From a checkpoint of a small mixture-of-experts model trained on Wikipedia.
Size: width 256, vocabulary 2048.
Experts: 128 experts in each of 5 layers, 8 picks a token, a sigmoid router.
Training: a variant of Muon for the experts, 351M tokens.
Below are experts of layer 4 (counted from 0) of a mixture-of-experts language model. Rows are named router (the router's row for the expert), gate (a neuron's input weights, with its number), up (a neuron's input weights, with its number), down (a neuron's output weights, with its number) and show model dimensions 192-255. Each number is 128 + 32 x the weight over its row's rms, rounded and kept within 0 to 255. Numbers have three digits each.
After each expert's rows: a language model's description of what the expert responds to; "comes after" lists some tokens at least twice as common just before its tokens as in all text. This comes from a sample of Wikipedia text that the model never trained on. Tokens count by the router's weight.

# expert 18
router:055145138102163125118118117138105145105168125125112106152162134138040169125148166135114157153105078220108083138136148098110132136123157163222173109172156138126153114149170138158131149121140118
gate0:181093115141141096114189145123140128082180144096162125118126146112103104057181132171160101144090085158077109134108172143081173118094137147180146081184140147198134133116160172146195140101157102
up0:139126148171088145115159096174126113150123093099103141118120134080105103161124109106102086148063104127147088127168171067084102177161089237155118124147092147069172112146147105180182107133111134
down0:107103156099128099163132100151111132085057197098135192127107159131118115137131149116138147128205127059092176103155111141128157042122111098163064114144145057136072073137138127084125099218180115
gate1:124125187113166116104166078074103090135162151148136158106152115091126172144120108081106133158176102113112138093175156177179134173094125113126100123103093117156071108104120097164113195118124140
up1:133100143107158084069124109123136149158128124122125124126103100147110154128109125134176134152091107114174134155106145167163125164121171184196099217136198159177088107126076118176112059110147095
down1:168084095099139090123156144180133134184127124130101106137153051145163128141068133134118085122151023102143177136207130174174113114113148122168141123115150161137145139122082099067210106105094129
gate2:126119142154149196154105140145157156119168139156076108149111140186150124111105174119121155122160073138149167155102090107110054155114086136134191140105096129138138137058146130153161113123143176
up2:125160115127117167183161075177185147142165133179119164162128115158043156148139130137127118122139120149092136103128086127060164128138128145122137167084175178094094168177167107153145121180115058
down2:151083052124123106104155117118163150130143172125193094111134078175111093054115136144120134158099131116149140080067110132116123107110131132136085155062091110115144130054111183158160127089144138
gate3:142113105115146137121110091106129145106163167165104130120098163127098160196118146175137163130223159132152110159139192134116121118137148130200142153084182083159143131104156102080091158147165152
up3:143053068178156146179107158139137102124161117089124139126166131171242111152123155124188082079172143100152136146109136111111096137121035105142158131056098139108150113109118119114122084097061126
down3:100131095110077094122092109141141157160157145143157116179106199123074118187155111120100119101080117161135141149108153124145071170181115093145160057149161124171091103178115095108170105127105114
Year pieces (201, 198) and the en dash between dates in office spans, plus the space after born and the Born label.
comes after: " ", "201", "–", "200", "202", "199"

# expert 42
router:170106129106188108119143139153113105149174101235117109186153166122095064109198105106103092124102199116115108130122206186132128109139078165104116154171097111126156140126121113166173171168100125
gate0:160097084076129143153141119103140125149078131147151120146149078159090120123141085130132152093146099140164078120119201089105122184140122108084148150098078118100137128109088108104124094122083173
up0:126152082131164127082147154151101168100020052138107155112139125175062147117072134094122138124223104125134123079200163127142142115101115109137154142137125107154088087149137078094064146173166155
down0:138143164140124117139129143157119080116134146093080054148190134169143072148118133144115160116076129160134122100100175095147067151113157061162134106136130090112112149120101207144129131125135140
gate1:124158150151113169173114129140143133101114150139198100099144066211118150113068102142106114101122122136049149119144106141069165138118124126121166105194137179179151092195164092124110138136154118
up1:145082146144078127140112129150097108162173119082172140097100145128086126159089092106115122181157108130145115121106154096124157128121093185079190149081111163114108198101152141061179154052106150
down1:096172138144132166127075130133101163159088116151088131125120153071161127150122138160147135169114096108191105155052107102143103115132159142135116123143123107094050145173165113095137195088036051
gate2:120080114112103168123121127148143061090181119115142140121154204110114136096118131083125179155055106129078115105119202087115153077119154137170144095129103148127155108095115109176148184146108155
up2:090100132103120153115148072126145100101137123134182119128139167131163099110121125127144150140072169098108129145130091165082110149148114109078111139115151098174097095129251070173187119148114112
down2:143146075126100150125164084128154125167121094149096146156095123144139073179157110152191120074138135112114117171067095161109071128112106191134111123153072136122131083158160109124093098127146108
gate3:178158140139103126122124086111126117097172100106098088093099149107138141098137147126125145128131136145139108136173108109099110140146145105057099104131150145124162163084099115113146166105182108
up3:108133094110100137149146193131120118086127174107124144204063103122158127112108145129136152137113130065146130113134088145160110066210121161176128141161112087182085068140111137098102144162078095
down3:120110082068086163157137145116120174114110105139183150114099135104139095209124131174164133086131067116165130110116167099175163169115121149153060168115076097074068142063165173067130110092102089
Auxiliaries and clause words (was, is, has, been, which, that), sentence periods, and adverb endings like Occasional-ly, Us-ually.
comes after: ",", ".", " it", " which", " that", " It"

# expert 25
router:138062191120128131112135077122071094114255138167170113150183136103116113160122181120131128125125165133115126124146172071122149166095119167114150144095167116143185162129088137104127108114141091
gate0:144129169111120061142122120121109127155093158128143191118102109106131120108132144065098138092124124110169167118129122100132114077117126079184117053111110157186156126101145159150085152125157065
up0:098070149086082105107132134130139167143126108096162148169152121072101091088167070079096103078151122138048109061192135132070124132105111127101092151142132210213135131112087090104139155092100106
down0:157114120159092124163124170083144166101074054123123099109097165139148147130095140093133110153142105120124115102136174184085140101163127078119141137101131182170128109129119126094147141151170166
gate1:152128184134077109097157089122095114076200153149148100133147126085098092116114174124117142088155109105158143141119159146141157170107134181117139121139115167204123136214136113144150088142154140
up1:063192143087090097144103115097147177164172121108110080101127129087115138190091135142071121184171081136154082156113137157140151099110140097070163145118181146113178124124109099126129134147127080
down1:080141148103072150189105118175161172127107081135111091181092123117095122135151173148081144111151079088118090072078185174108152134143145154145163107131094122119190133094148109117133187155112141
gate2:117135181103112088122192107160120135122160108106135182103138086132147157100171121195142163114094156133135117104155164112124149066132167115124082116117098086108162154200111094094116185111177107
up2:128092083082126103085158121184105188106075143122126147166158163179140109076116102127128140164222224100094126062177112115137124164146061102103162143105109063086139142152133165185094093158135151
down2:156160194108178105146117070100090074089126087130150067160173092092155167075138147097118095121152111137114112128114123115119108141150139121096163164126167179185116099117127115148149103111128132
gate3:085110112059135132170174157115090101150149172108128160135080128080121130174109122100105144122134148155109146106168118148139176224147078142123126108157109106101165082146158140127123086114169116
up3:117156085145119127102095114112158135064170158119119127109145160095175113111142135172153192082167090162050150128128188085150112116105092111216155106115133124123107111121083107113161156118118118
down3:077156162152107091110083090137122083111173139174208108108173143079151124133117090169090163101099083107158114115087140065137097179137108052109106158124154084127105146159171185153066162147077147
Capital letters opening names or acronyms, often followed by another capital, such as U-R-N, U-P, J-D, Mc, hyphenated Al-Arabi.
comes after: ",", " the", " of", " H", " in", " and"

# expert 10
router:115129171138190133128173128088157176093220131104125113109176152140080071107133146120140113110137147112136099139104155103097134120094127191142110134183200184136136162097159089190156120168096099
gate0:128096112131131122154168141106146051099203119135117132085162111132099177098108150127118118112096109179147184061146105164104105132056084144215136084142135202098145123073144155162137121172056140
up0:071166160142098173111077111136116081109110172108142131180140124114159156139155029172085099136160051095080176122086158187099105120113123214130055116097188139132132119086064087111106111118119129
down0:106082118121153195113160164197135124110127138100098190081166177126113167134087156103162184103105137146130106104054113107153083171076077132162132092113101102139063104129182149208113116132102115
gate1:117138112079158139119093098107164160091173151134150127198132140148137097189124077127093140110069099174084143141148172105044177122139155123127188102052128097160160147171216146120088134120176124
up1:116136085123078136130108152107125185203084135088115143138101136111092145123086157125175101108055140100064168105189129118093141137151131138134139104109088127123170153133093098095058170148142146
down1:173136152135139155110128117105107084127123084154084132133078141174219153192160103126176114214119121103104086106114107154098158172076161152138142123107068102112147123095103134136127121176095087
gate2:155096176179085109138114102113043149162130159131149127149136121139129207119168135126100059135163143107142084133124113148161173173109085115165132099108135202152161087120181119161113135127081134
up2:172130152153154135134122113151136145103096145155052120071094165170130198133125099138119149136145119113143108139119113107120158130127131110203099138123063100103123035194175168075147061132105157
down2:097110131134180162152120162149101125110129145114121105105167166146126113123171121154067147132136179085132089094096135117131110156098094126114147124125113103160157141106165125207103089118217116
gate3:125194158098148092091137131114094146118117165179167129094134140135082129131106086109082100087140160049188089155104129131151056145142114148117136124167137139160094145106162069098129133162167140
up3:138123111140151064080154158130125144082203145093123119116124151166132087139084131111222090140120112164073171116144141113109123133111150186148154081110107117153126174082151158089118099103156145
down3:142130106153158164177073198138155123130087129142120098130082067135136122098149126131135117211164125176088168129116196078042125134116153141093147153116087104073111183157085138128126116155146142
Field names and their pieces after a line-start dash in infobox lists, such as Born, Country, Post town, Founded, Total.
comes after: "-", "\n", "\n\n", " re", ")\n", " •"

# expert 57
router:084131141174135111136101132050189135075140125165162109178177085164108095135144150155080164102117099183134057160175145165128130090069077114155145130089105108102110112146122146121133161166150116
gate1:153153137111117125064161103119132128090100156152101106104062128166078125090098127117127110189141110188143062084140127132075198151173122139174131079112192088103084092132142167113120145118107133
up1:139168159100213096113162188175119105101121133149120201133074167103129140186133134144114125128096153119185135114182053164145134101129107133102125142136096130106103130113126084088090094101087122
down1:141140149127086084136173149144120145103160141142123106118130142125077157173091105181124119081116124141159161112116121117124070127159151119171146109104169147118112132189145125097129102137082087
gate2:102122170116105096130094158106147102085156130130122141141173119120087139163121173118119135150144184162219147127143110112094126146108117160129121099143108087174095135126136030126142126113181120
up2:116172126105112114148115134114125114102101112168154142159128171122107154175115121166105101104122108147120138182122077143103110126132102150127150141117185136167144144128156132152079102185130188
down2:150142094177189168111101130143164085088100163117091169141144202114159151122175154106153158172100114176146152140136097098149163100120050120130118135130115079112105151136182107146099062094010061
gate3:087070126136143082125116149102109096134068144152072116129178105147103101110149143084121091174142129109177129126074113143144122151145109192088173074135105102054144130141184154088125132151141127
up3:074078087096130158103084109108146143076215129155134117095143121162119154133132084143117085104132116151102163123144163145141151153150072155170147162111137061114176134082142082112113084116107097
down3:099135121207123132146088171132118128147128088187145080104160179083122098202143133185124133095116128113104165091101119137143106143083184101106123127137141152124135149117094184123125143232158140
gate4:136123140147146123123081125110105159073146115133136166122148152100191115063069154131079146152128082188187164119112131110131083153059090063196138134118103145101141133068118178179119104074163065
up4:093085180138181073096131058163090053157137166140131173199098150155157091190201076133152138164122128056124143146160173101116090123127156129105107119125130121075151166112161191114101118102129115
down4:091158101089088196136187078140140152108182110173128147126134120074105092133188120103163140089074130162113118130134083117089174105102131119131103135097152097119107121131117062139185163121166157
Digits and year prefixes such as 199, 201 and 200 in dates, ISBNs and birth years, plus following year digits like 200-4.
comes after: " ", "–", "201", "200", "-", "202"

# expert 50
router:140132081134154137093113093132177145091131208088115110111158187125179062128072136087139095096134104134088136105122134149109083146097145097101150163117158078097117116105125166118124150123137111
gate0:124066165163122126125174141114107113115109169147099105122134164045160079136086122071110129198089126036136181116127187096132142112180151122104158141113129055141149092154133183103204082146119117
up0:134106124155123103149177111149120139147132143122191164169141103131124077172094090110119147131141097170120115129057132140096184110073124149118134160158133138143088127152175160126180091120163068
down0:066147123147174111141128132142103199133138132144165067136126175146145114167121180158126153091104130104083151201134166118131182153128157171145077162141121077111130115173085121050150146120213113
gate1:164135092158113158127143114112153103101103122142095130178105134173069100147073154102129167091102103082129164194086179149133100086109154093064153142104104160158163127138150095034157114160165077
up1:136071175115108074121125178084123075147124092129111060116124145088099146149092073116131077137148101164168142088082115171134139144081128131119076142125094123075129116220073176101133125149131146
down1:108116178172181138110132150139190047138099186116168099145164141060156105150095155141121120080157149107105162116180108113141156125129175145096124128072129106137136128212129154134120087089091130
gate2:168076126069081179078142134144109096108139101076060161120190071136124054136113134063112155068155096060104121123139155125126120158115122124168162117145101157106138087070091126108142132079126061
up2:091138167172116120141192118179109149124089139127149118157127152150172134185146227171106120116072081100125096203169111133170079142145163129138084146132105145095127099091159177086107126143170104
down2:126123146112099107108138149093158158127175112189128085108078142073053144153143192145140179084088196076122158084147124099106132133100100163136088132178165091163153163126141152094103136147145144
gate3:130095083126103132162110086120117123200120148120122131124119125074153174160131086094107132154161105090117123155112109152197108097149095119114170100050102074138175107179064138159127081152128141
up3:108140117131139104093087124130120077103112145192154143108176103150105179079109117145159100106163115124034151136071147130138164129160059123130144085113167125088115074196081128147131144158106087
down3:055165116147073174116202113170128153079190117146082143113105121135074080098133158078124094126109074154057136094101204118145070170185143083130114141166162105078147141112092121146044061132109149
Middle syllables of longer Latinate words, like Mag-az-ine, head-ac-he, Mass-ac-re, Sc-ient-ific, and starts like sign, mod, spec, man.
comes after: " M", " m", " t", " A", "m", " a"

# expert 13
router:095105167110109131111131130158099145072173125130174090135163180113112050099142166159131103119118154128114134137169169106138131127155101116128113131134168132129177099055121142098147122147105089
gate0:084157175110133081141182084120125100205141124129092108096212155130151106124059159105124164054210165157149112150126146161095105111085130116065131149138086141127156134036179116144180093136140134
up0:123151152140117113136173176060178184092146097108202118114117084137092160158135076085098094074129167181118103092159152132208125121165077095074134167085163079154138091125149157087119107108104164
down0:135159115106053133109103087190114129179084154135099156120145115122141099122149127166120123185105114072153161097130101079112130172111155169098091077133092170127157149138149106155134131116120133
gate1:125113139142198109068126103187112169175202124066173190105191109124125109097159103129130125176084186095184165138084138128056106118147098079147133136131125127159080139111112098086150110138120170
up1:120132167110088138119101090132081083127141188138109154184094084142106084072108216141122103117155159114133082090106111172126174110156093136172096103150129076163125103138192125141106110095113082
down1:157107147167100156126096122061100138162152112113101141124162066108143095068132161128078121153142125139119113132065078112101134115074140090147106109169131092103185078085110090117179123153113171
gate2:132127172136124102116154104152115164115119086152113137125159108124098181150156134176105108119145170171089099144035136203116173085117086185065139130168076152064151110067164161098138175100150130
up2:150149158093124110109092052187184141126134129132059159173139111158156131137127178031153110153134132116075159084134135102149140173116150112084183187113182159131144113112186114141133137110148114
down2:140146172140136122125122119152166093123142148112162148119092137093114082170153120099105132127187116093172130145188113087103145127156121077108132164149155105157128148108056220118152065155117064
gate3:116171155123116163108103157130111112118087170104131098160146104137148206138121107105178103154098113097128072071141108124128158043154137145092114159215127136095124134128192136111116099119157142
up3:149106176107150127139129144162146126153142180109128089181124129131135059191129126162120104124129099182115104146154194111103121180124088143131119172168097170146069080191144165157129163127089056
down3:125142155150082104134121127143126107177173147116187195183137173132177141164108210156128163156067139104129150125134181150132126184141085114110117109123142115098119135111090160132118087126122141
First capital letter of names and titles after of, the, quotes or table bars, such as K-now, B-uild, S-ergio, S-ewanee.
comes after: "-", " of", " the", " \"", " |", "."

# expert 9
router:147084107106127135128146106151118093135189159217082069158167179061119094088178079145154079110136183156132059137174152157096147126103124178136119110140141134135166080112110119116160197135173099
gate0:097136119138092093101182173160107125067157168084129085141095180157172182109097087165151091124084141116113107180120111096181166164143098126140096127139153031135120132133091146128155094133149127
up0:114073141062174155044119136115145046125133120116105114093147096182107089143113156117142113130112133126179111107201153125086148166151114159143138118141094148127142133109169112126114105170120103
down0:115193119137102171102137075123153108176084119095144166150124147131176143170103127138186176132115146090128118140155118126100191144211094122143157119139098089129161140137050142138105135122108060
gate1:086136134151123109123173119167129139132162087117098031111173128118165134121097111116112191157089144090146069098150141126138165137107118128132156074166071119191119128138138114140145159131101193
up1:159105173137108102114090116127127136219160039100060147130122122083151130112146156163127142110205171093148124114081137153099176107137135149128129156142110147108104121112138105161183120091165115
down1:090170093107126138162111141091102106120055105137065109144157103163118099110041153092168102183103057119133074170117184134048097079121146116089137088184155191149127175172081155084135128137117142
gate2:217136172144134088087181134135161116094121136093129139165138131078121144139105125051080133121123169114197137130100179115157101126166073117175182148159130141146150189153134192122132101114136132
up2:133127141080171105113135184138176115159135096119195074122149113116140070178107079136109087072091189150177200089106143189125149198128109110109114140215136079093119029162183164137164164133145154
down2:157174122110130139124162139169148111131136116141172147060154136184121118095184134110146094149120142121142052154170153149109153160077094174138093133089105093152131085156122142162176134162152100
gate3:149145140176155160172133144126110103134163184147167075130091138130124119120096134115155111156044109146121186131044125145170094148186143139099156118159168119095140107069143117117151128144121190
up3:074128117116109104123105124113134162118155140083132162137156113168196141143164145178145074087066121170127109178132107131042037124174130168135108168184094107116160067142101141082129109139134149
down3:112138074139108121053082110119152119139134122127110053128171115179188115172126165137101036096152156141104093095102159165165150121105093180149135079115107125157101114095112165154104130098125182
Commas, periods and clause-opening words such as which, where, that, but, because, if, and sentence-initial The.
comes after: ",", ".", " that", ".\n\n", "s", " wh"

# expert 47
router:127125153140198093149155089044129095069194165116102096104088148097103058125124102097173133179134160140113111094095128112096170147083133123118122162150201137127183111056133133106167102134063106
gate0:095136138131134144117106083140156131124133153080191103184178197098197131164135086150162132121142111151099101088123145121089096204139103160115031112128123128129147132108159175127104095104108113
up0:093127170161178169141174132157117127080157109139097107110117182144154108148113134103106106093191088125142143128146058140151177111086194170121138138075060145100141150116144079178130116147113141
down0:072142162135151116192179098117123140165164058123142170137174109176169136137157124162129127140137165193104115142141127131122186140092174135170162074165074158087155179091160147108155152146172109
gate1:159176123136185077070136105140161118171077179141090152120098127144178123103144100111210116106062116192130065111083133085141124143090154143163121119084159189136147115137149195131084112129128127
up1:166096142163176139167063167124119135075135108056108086155104178163123100149159132161073104131098142163141155115145156101165137171111104112182167107180132170192119158094181081060143125074121092
down1:095118106153144193102147090129102125126058112219165124160090078168099139096151141196184115096151167138112203115151122091184160108069154178106153112039129087116131081112109147083142149115149139
gate2:142141161150147162127159086081104178114158127110108133097193073139076170197204093130212132175141110151128125095143139047094121140124154117131113106140141136124122137145172131121166125094135140
up2:146163082151087120113125146110174197159106125107117143119109124159125162103121103155080127139187187126085160127130132106111151075123119077112113128113123148122095178160027120115186068128111154
down2:123082152111126080135168131131133173120071071072151131116140115114144128123092086100135148104157159113112086196147162101073192158111125097165117085075154095157138133151149147188076169089099161
gate3:103128181142159123042111105100153168102150107098156124186095154166072133126117148177118111136115083131102114073142082183112139135104118125103103131173112132168097144085190066130096143148094141
up3:118103131134115138057072090099107158133188162162125082063127169131135101167091170209120148180115111145175149148063084174161115091167117152156183157179095142204142137105104137142079144078095117
down3:175149132074135116143139158165132138132161122130136135113145132166190167100152109094137077097097140108133116098085139118142127087122074144087120162104166151043161117146108148120130162144103099
Pieces of field names in infobox and taxobox lines before a colon, like Special-ty, A-uthor-ity, Time zone, Party, based.
comes after: "-", "\n", ".\n\n", "\n\n", ")\n", "y"

# expert 59
router:050132155153186109145137132082169126139139184174094135122148150140112095135076110129134133117117121164150037148152136133074137125067128149225132153187171122132146161132192152138169102166088104
gate0:084194121167109120152146108156133135073105135110112144109150155151149122122100140134100161073100108117173113127120144144164169176145138062181118141134128111187162095108140128104170119118129101
up0:089183204152048180112188147169129133144152141159104160139171167124101104121166087119122124084115175144115128149134105057146088173080134134138149106124109084118141127115113187148147179109116120
down0:097102097082087094159141142095101118152160117138118147096120189137099164149164104111065138104157120103181150092171144148086141122092152115088114086165142201089152074104083132132117107161121069
gate1:092120102101137103167106118098129119123121164146092152108114148127093098105148090096136161090135167155147091083122143105167102153102088172151111152107147116159116145158162173131117135164136128
up1:117130120171142116112166071133076101105158105128098173157127119144146135098175092114142141118125128151084170110173107178159130151123099114174143137160128059143171171083149122118151116109124165
down1:126148142157111098138118127151141090144032127144144145124154104111152035146100117180115097119111099105127091123135147106085124107107128133120180129102066140102130125108098134147106105179105137
gate2:164050084141161126100144128121144225145138181163091086109107144114140083153146097123147182143089132083121171189189105186123102095156088088114130108149140170107157158083150127146173165127120117
up2:159087156072187119100121143130126163171081140142078181208135214210064165132149126168108100183151104158179135091125119221080132142133132126105095124178146135167133149137091107097092096125164138
down2:138109122127094150063098113140131153063122137137143143118145158145153100139074151096154084143142162155105198144167178148154140144146069159090110095125115144162146146115065124068137135110145117
gate3:137107107084159171109104107083103172138154123052144132124120156128108132084115172138128165106136134165126075150154126169063127117114186154109117107158167096129140113139151145163088106175140145
up3:087151143111095150143094181152144199133121106068117180134125095118113138162124168089134099102116151115125150085087125088136148139119100190110163139166133158083135096123125108142119163201120168
down3:058159155113163124179107093180144079163143116148108029174177161119113118136128138127145094111146116065118159089143191100131198117148117085125170064147117139180117122154128138144113099166131170
Hyphens, pipes, spaces and digits structuring tables, lists and infoboxes, plus label starts like F-ull name, Educ-ation, P-osition.
comes after: "\n", "|", " ", ")\n", "-", " |\n"

# expert 30
router:072112156091161138133087116107098130117155089141125105090151166115124081135085158080111128129164161217120110072132202126103120110113136101218081151124159096130130117143169131130160134096105133
gate0:148170145152071111090151084153123169155108076077105114149150103146150127174156110138130173134077126205148083151106136118111113144069175102168155159101097160119160127182142058108186145109094107
up0:171126071100159112092129144172137104117157099104123118118169128143146169168104165086119128112178150131109126136058120160086178152095072131167142127160067111101166091164142144176114108138166152
down0:119144137176148159137124147194119123140110077134164125194117148121094144113085171131128140136137147082130163147161100138136148174122089137131162062133095140138127102139093182125122133187111151
gate1:138131133010090150084122147081155126113110128119126107117145120110115110087140139119126105133145183087114095180135118085152093162090142112152142124176126160120118148120095154163104152093115115
up1:110096081154102126136139102105147209120075116150150121184153142128114164146179083098066119144143123140140137079131112127131136156097119153114151112116128120114122154086105118010130120152066067
down1:128102150126169162183125136125148138124155130138086124093072174181029154099147147146155099162142146105170120087131138068106165090103154153105112163147165188095169081166150142141160072061162144
gate2:096151165200137110140143128146151119210100057113125069119155102100171126190139171148112144176143141152174102149106149163145103142106110171109136127125146078095125113114158127115118130209141076
up2:124144127151104150131082085173123139090180149181091173119084124122086089186081104154195096142092077126113139143155155092119122092107134170131167110133158084146145072216157121111138102176184111
down2:166120144103081187075102055114139143061109160148159092112130106148144134125140164185122071132113138107093159070116158118185140096134147132070134103096144083159108135181141126093134113143116185
gate3:136127098081162151088096111038146138139118098148106129067091155091128091091120142083143101137163140165151064087177151128095142130121169109111102097100186152092125110129158102168105137045196162
up3:083124099094115156091108070038130155162183120101112117140119128180099139092127195112098055193082133129167074142143133165083129076125131121142151158142153120116130181151125137154064072092195135
down3:125128085087105112172146147097105122097082100162098141045117154158053128094177109122110140141098144145117129141124106146099166099063094169137126092131125114134068108133143090128134146126097151
The space token before a number in prose or tables, such as doses, counts, page numbers and times, plus small numerals.
comes after: " |", " ", "|", ":", ",", ";"

# expert 11
router:090095124109146197122174122099110119142168175175106061158120168064121041130169111181116115082154120150146152138131118106124132088107103194149155152157107112140122135069168170079088152142157140
gate0:198149214117139117094106132155161108090162095136108116224083122076131176145171152140167138120198117133160169081143116124120128117127130153190045130122085051142095159089145182142142114153173118
up0:120135111160136151175138176185140088089055109164140148145080051161138141144129151091098104139111158089135120145116061094134146116132136135124138111107150159137094144100212157097119114131151114
down0:167119049138124171163118216146112124132098115136072132100104121085123144151175169153112145115139123120110105054136173127151147147110042113130110085121139154125053164100095131123181099163154126
gate1:122078142121127175140169142113080133190116158155186101136134138093171070162143098187100164145184127161140134157128137147116104161079101147142167115121075149142135095090134172089094100138117119
up1:170107126128200090126180120107126061115093133167087190133131124131123100076114166174201147157151133137105130151116112112162124175152149164099095178111097179161060167165132106127092141093142174
down1:104161156121114104083139136141012141089140145133122101096127133115163151123107126111060097110131169094112173112110121163075183135091097100152089088146104130072065132070025116156092179117130130
gate2:122094083136080117157152152067125090156164091175127097163089060067196114142126139103134158080123129156175140171130087117137110167098147132144155139116071151097182140120152089070085123149145107
up2:105091101119113141099123121098139155158161109179128104091124136087175096147114101166163140122152139186169184149117115100120189138128153144158110107066140117140142145124150091112102095150123149
down2:154092075116123133159137159112120157156128140172108120115151138048097132137106080126175085113108134123156101208120112161079177086072116158170147093117124093133131161093138144108142114125155146
gate3:110113160116143131125116029120075140129075137142134179138089134169166138136070075136131138132154112148136128148115147119106092124109104162154158160115128092106151130126200137089054102091127146
up3:103130096139094135089134092155120147099159127141141154125134117128155158080104148134075210124078092134148122145134108176122025108123140124074117088124170146139130160152174170143142170133154144
down3:207132125088120095145137062133129089138107112200138120122073124130177123107103138118138125101105076139113114096118139134179085062129158167129088150121121130143151177141113152132121095102127132
Month names before years, apostrophes in contractions like wasn't and don't, and bare spaces inside number lists and tables.
comes after: " W", " w", ",", "w", "W", "|"

# expert 22
router:150124084161131139144112101133209127163110145118101051092121120075076100159100136102112146130124144123098098170118147139122139102171092118163104205143134110086119075082150179157102127132178135
gate0:099133121099127102149138125066112073203142140161160107132138117178107174162189113120160139165132124091109144149095115095083110119173081159161157135155118115134181136097159130128123189080148128
up0:127146111081179141163101119094123113077117106132132101110142111158099079152135101114140148106172108129171107120119120107130092141155172160126118116089106177139153197184082111108135160161136128
down0:194145126183135119117127128160101160090179108191121137076175100098173133091098191114096123100110106122093101148107105100089160181158159163133107081060143167104153186121111106145160091099120163
gate1:108130127159127130110131088121138112168138124124109159110113136130125100137140135159033146138150148147080120158141111089102123096149087115145170094137067144134186083121135155144171139079138115
up1:107150160111124149212146107124100096147153209155053104084105190146126155111182091106151154124175158116186109163107179114082092169168043136118081141145144114094181139191174063126115131106120111
down1:146156128187159112172165117096116103114144143163115147103102103100167126160127155113146160172119121082125169103164087171159169090113143096082067128151121104146150174123098077136162105144104163
gate2:134152157187132146137176116048132060102165138116186180083101084096143137092155162069107144140137157087108120121171113099099133111145148114117133137133130115146108122128132125066122122162147143
up2:112086182056130132121101109164166120151097159124106138131149103187110100139198137205098108160137049137135140194128111132156183163135110100113132155125159103152125175136151071089130080141180110
down2:151093094105171094127127137173069134149048199138117086099164108131158136128081169104105174166090180090132099141100136147121137098148076127133127142092159123089148101157156103153111081149175135
gate3:135142135193166127144117123158084109120159088177143102109125094126095119130095098152065108174189114165128147047100160165150197137097092141102149145138079160172110113132165142163170133104160130
up3:147150147099141141116147147107122079142084177135109108105098132115122053117113140108142234100116151138107137186073155152146061121107098120131121094166114119083148118129078071105075127130104122
down3:150112132125159177066155201150088118120112132192156146107125129141068158154123161100162131135169093139101101072127192074139131143147126139144105125134111125074128140160186089124141072080094103
Word continuations after a first letter, especially f, e, p, as in f-ail-ed, f-ear, j-ourn-al, ev, acc, Best.
comes after: " f", " F", " E", " N", " p", " n"

# expert 53
router:132119154145121083095101120170082107130180164149158110153189132105102113171143123104161104106125154135096116113155157082166140099118085158129144139092173139122165130091135125117129104141095171
gate0:131179130164085140114163139143140128171149154157110150091115081156142197152102142193164105130175110101116119080113094130150131153131075114126139147098174130132135104120103099101062135112091147
up0:144168112099077081080132093097159111183104131153116145118092135053128115130114110163129092109182143140072116141159169076062071105120129125121100095103161127101157130169096133084067126130178129
down0:126139213129096192110115142152128176104137125093165152098081144081111142179176168159110133153117174157132096121139135148039122112110109125092144155149072099117104134068058160086105121174057128
gate1:151193094067096084086094178116121137096060053079098205128110127104130137100114112171139084169140097120129153090153136091136143145109105079152104070142085112110126091092206130118141113117128111
up1:066173187182057103155117101156135079111180167116137155111123163169116166160079155119124134101140115212144147122074106077130113099159116113123115142105151138143139156113157137081078132135145088
down1:143122192145148141135095121075121094106140128092115072145116132101162098162130043099115143083156128175097125116158061127118107095151092114118093142135171166128152136115147157140142121085177109
gate2:163049138071076111118153126099200089168173170139110174183158097071138069126178175170141115124094159154161129143097118051163168161150107139089122116089116147135099208131083145141116121161129100
up2:139172115133175097102123113082099161113046090160083151160154105126103175136115087143163127173124137126120114090153188099173128177155119098151138104112128108100139098207129107062118108116122138
down2:107158097132140195184143158179152136121061085116121127158110132183168108120179170141146105190120096091127096160158141162185091190147129138136102139119134119077144149174100144148103115105139158
gate3:088168156154089154120145154139096099172117147137145139154105135116212075147108119104086159110046128158156153099125127156142106157130116092162070138071119167166165159128140110116115132130115098
up3:077164094148175120172089127118091107077114087140127178083085152220134128120145106143131134124135201137146152099097133116118110070136118169106130159110133100182179166063159121115148161138099096
down3:172099150129112112138080112120109114132119121128142115168102115145096139103125109173152047122137106122122075179102068086127067186184130137151069099191140133120166143150133185121165163090092126
First piece of a capitalized name or word after a space, like Ed, El, Phil, Geor, F-erencváros, Mon-tclair, The.
comes after: " |", " the", ",", "-", ":", " of"